Weights of a small mixture-of-experts language model, trained from scratch on English Wikipedia.
Size: 12 layers, width 384, vocabulary 32768, 76.8M parameters.
Experts: 64 SwiGLU neurons an expert, a softmax router.
Training: a variant of Muon for the experts, 347M tokens, 5295 steps.
Below are experts of layer 5 (counted from 0) of a mixture-of-experts language model. Rows are named router (the router's row for the expert) and show model dimensions 192-287. Each number is 500 + 25 x the weight over its row's rms, rounded and kept within 0 to 999. Numbers have three digits each.
After each expert's rows: "gets" lists some tokens that make up at least twice as much of what it gets as of all text; "mostly gets" lists some tokens that are sent to it at least half of the time. This comes from a sample of Wikipedia text that the model never trained on. Tokens count by the router's weight.

# expert 10
router:511477524491475459475514520495524475486508513501456545535494515491464525467483533535484518536503509512470484454509508506473532514517546516507503518503472456474485460514460513508528480495517464502466491541512522517531486502496511514481450505472506469512482531555492472541448521545527519551
gets: " | ", "–", "0", "2", "| ", "1"
mostly gets: " / (", " | −", " won the", "0", "–", " | +"

# expert 5
router:534493485546504490551519508488485503499477508495475447541500504516504513504477499488547510472494489454529495523546498468520478501484448499523495508530516478498504530486509481497495481489495466512525489490482547451445536529481478528485471509540526527512496467511472463501550512455507518463
gets: "\n", " |", ",", "| ", " |  |", ";"
mostly gets: ") |", " |", " |  |", "|", "\".", "\" |"

# expert 7
router:527519489515457466475483485481494527493507482510516476494498493521496542476482521485528517476489542486460509470480501514462509477509476506493513496460501510506477495510515485499466511496541494522485507496509527515508550524499489513502507524492522487514493525491530493525496543542481474511
gets: "1", "2", " | ", ", ", " ", "."
mostly gets: ", ", " in ", "- ", ") | ", ": ", " | "

# expert 17
router:459457500496457531456492546475546524495521518512458524515471545503511556499471466500563475534517485480506481481469483465510478503530484520542492462560453540490515479536495525527527513541492508513505522487493508513474493516514497523528505482483489506479515477484466483477500504472491503483
gets: "\n", " |", "|", " |  |", ":", ";"
mostly gets: "|  |", " ·", "==See also==", "====", "| Party", "L |"

# expert 16
router:533525481487508507509529501489497474507463520483486504516513479487461491468512476510495494499514464503509481533497519464577501534507480483490498501495532475489497508512476493522455462472510465509508485480497561553476489532527473500508494493473509575461499435499484500496541511469499479461
gets: "\n\n", "\n", " (", "==", "===", " \""
mostly gets: " \"", "\n\n", "\" (", "==See also==", "The", ", but"

# expert 2
router:497520464498486495478482514490465473514529504539487515502535524508492539436534484467469495502476499478501522500494497480461516484463556495498485528481510556535479492516507463523519498536446511490502523551491465510526470530482524534511468490433525464487523532498526494524484508503469512480
gets: " | ", ".", "0", "; ", "-", "–"
mostly gets: "′", "_{", "°N ", "″N ", " | .", " other"

# expert 18
router:531504545550509490521523521481469511533507470508471485505494491485546453475532505510480486479483526512478468496477462525488503556530456518488489497511508505535465454502501538488507478469522500455497519527519493519453511506483470489471507485522547515516471502480498528505498454480483497518
gets: "\n\n", ".", "==", "s.", ").", "==="
mostly gets: " ==", " ===", "es.", "ing.", "\n\n", "\"."

# expert 8
router:490508460497475473485490525487489502488452476505542530533478454469492474501519520445508499491529529504487498491535516537519522479512458508521522550466469522515522477543520487465485521472515501479501462487472485499494525487515491481550541518486461549533513544490527500535496491513498548465
gets: "1", "2", ", ", "–", " (born ", " ="
mostly gets: " August ", " (born ", " October ", " December ", " November ", " July "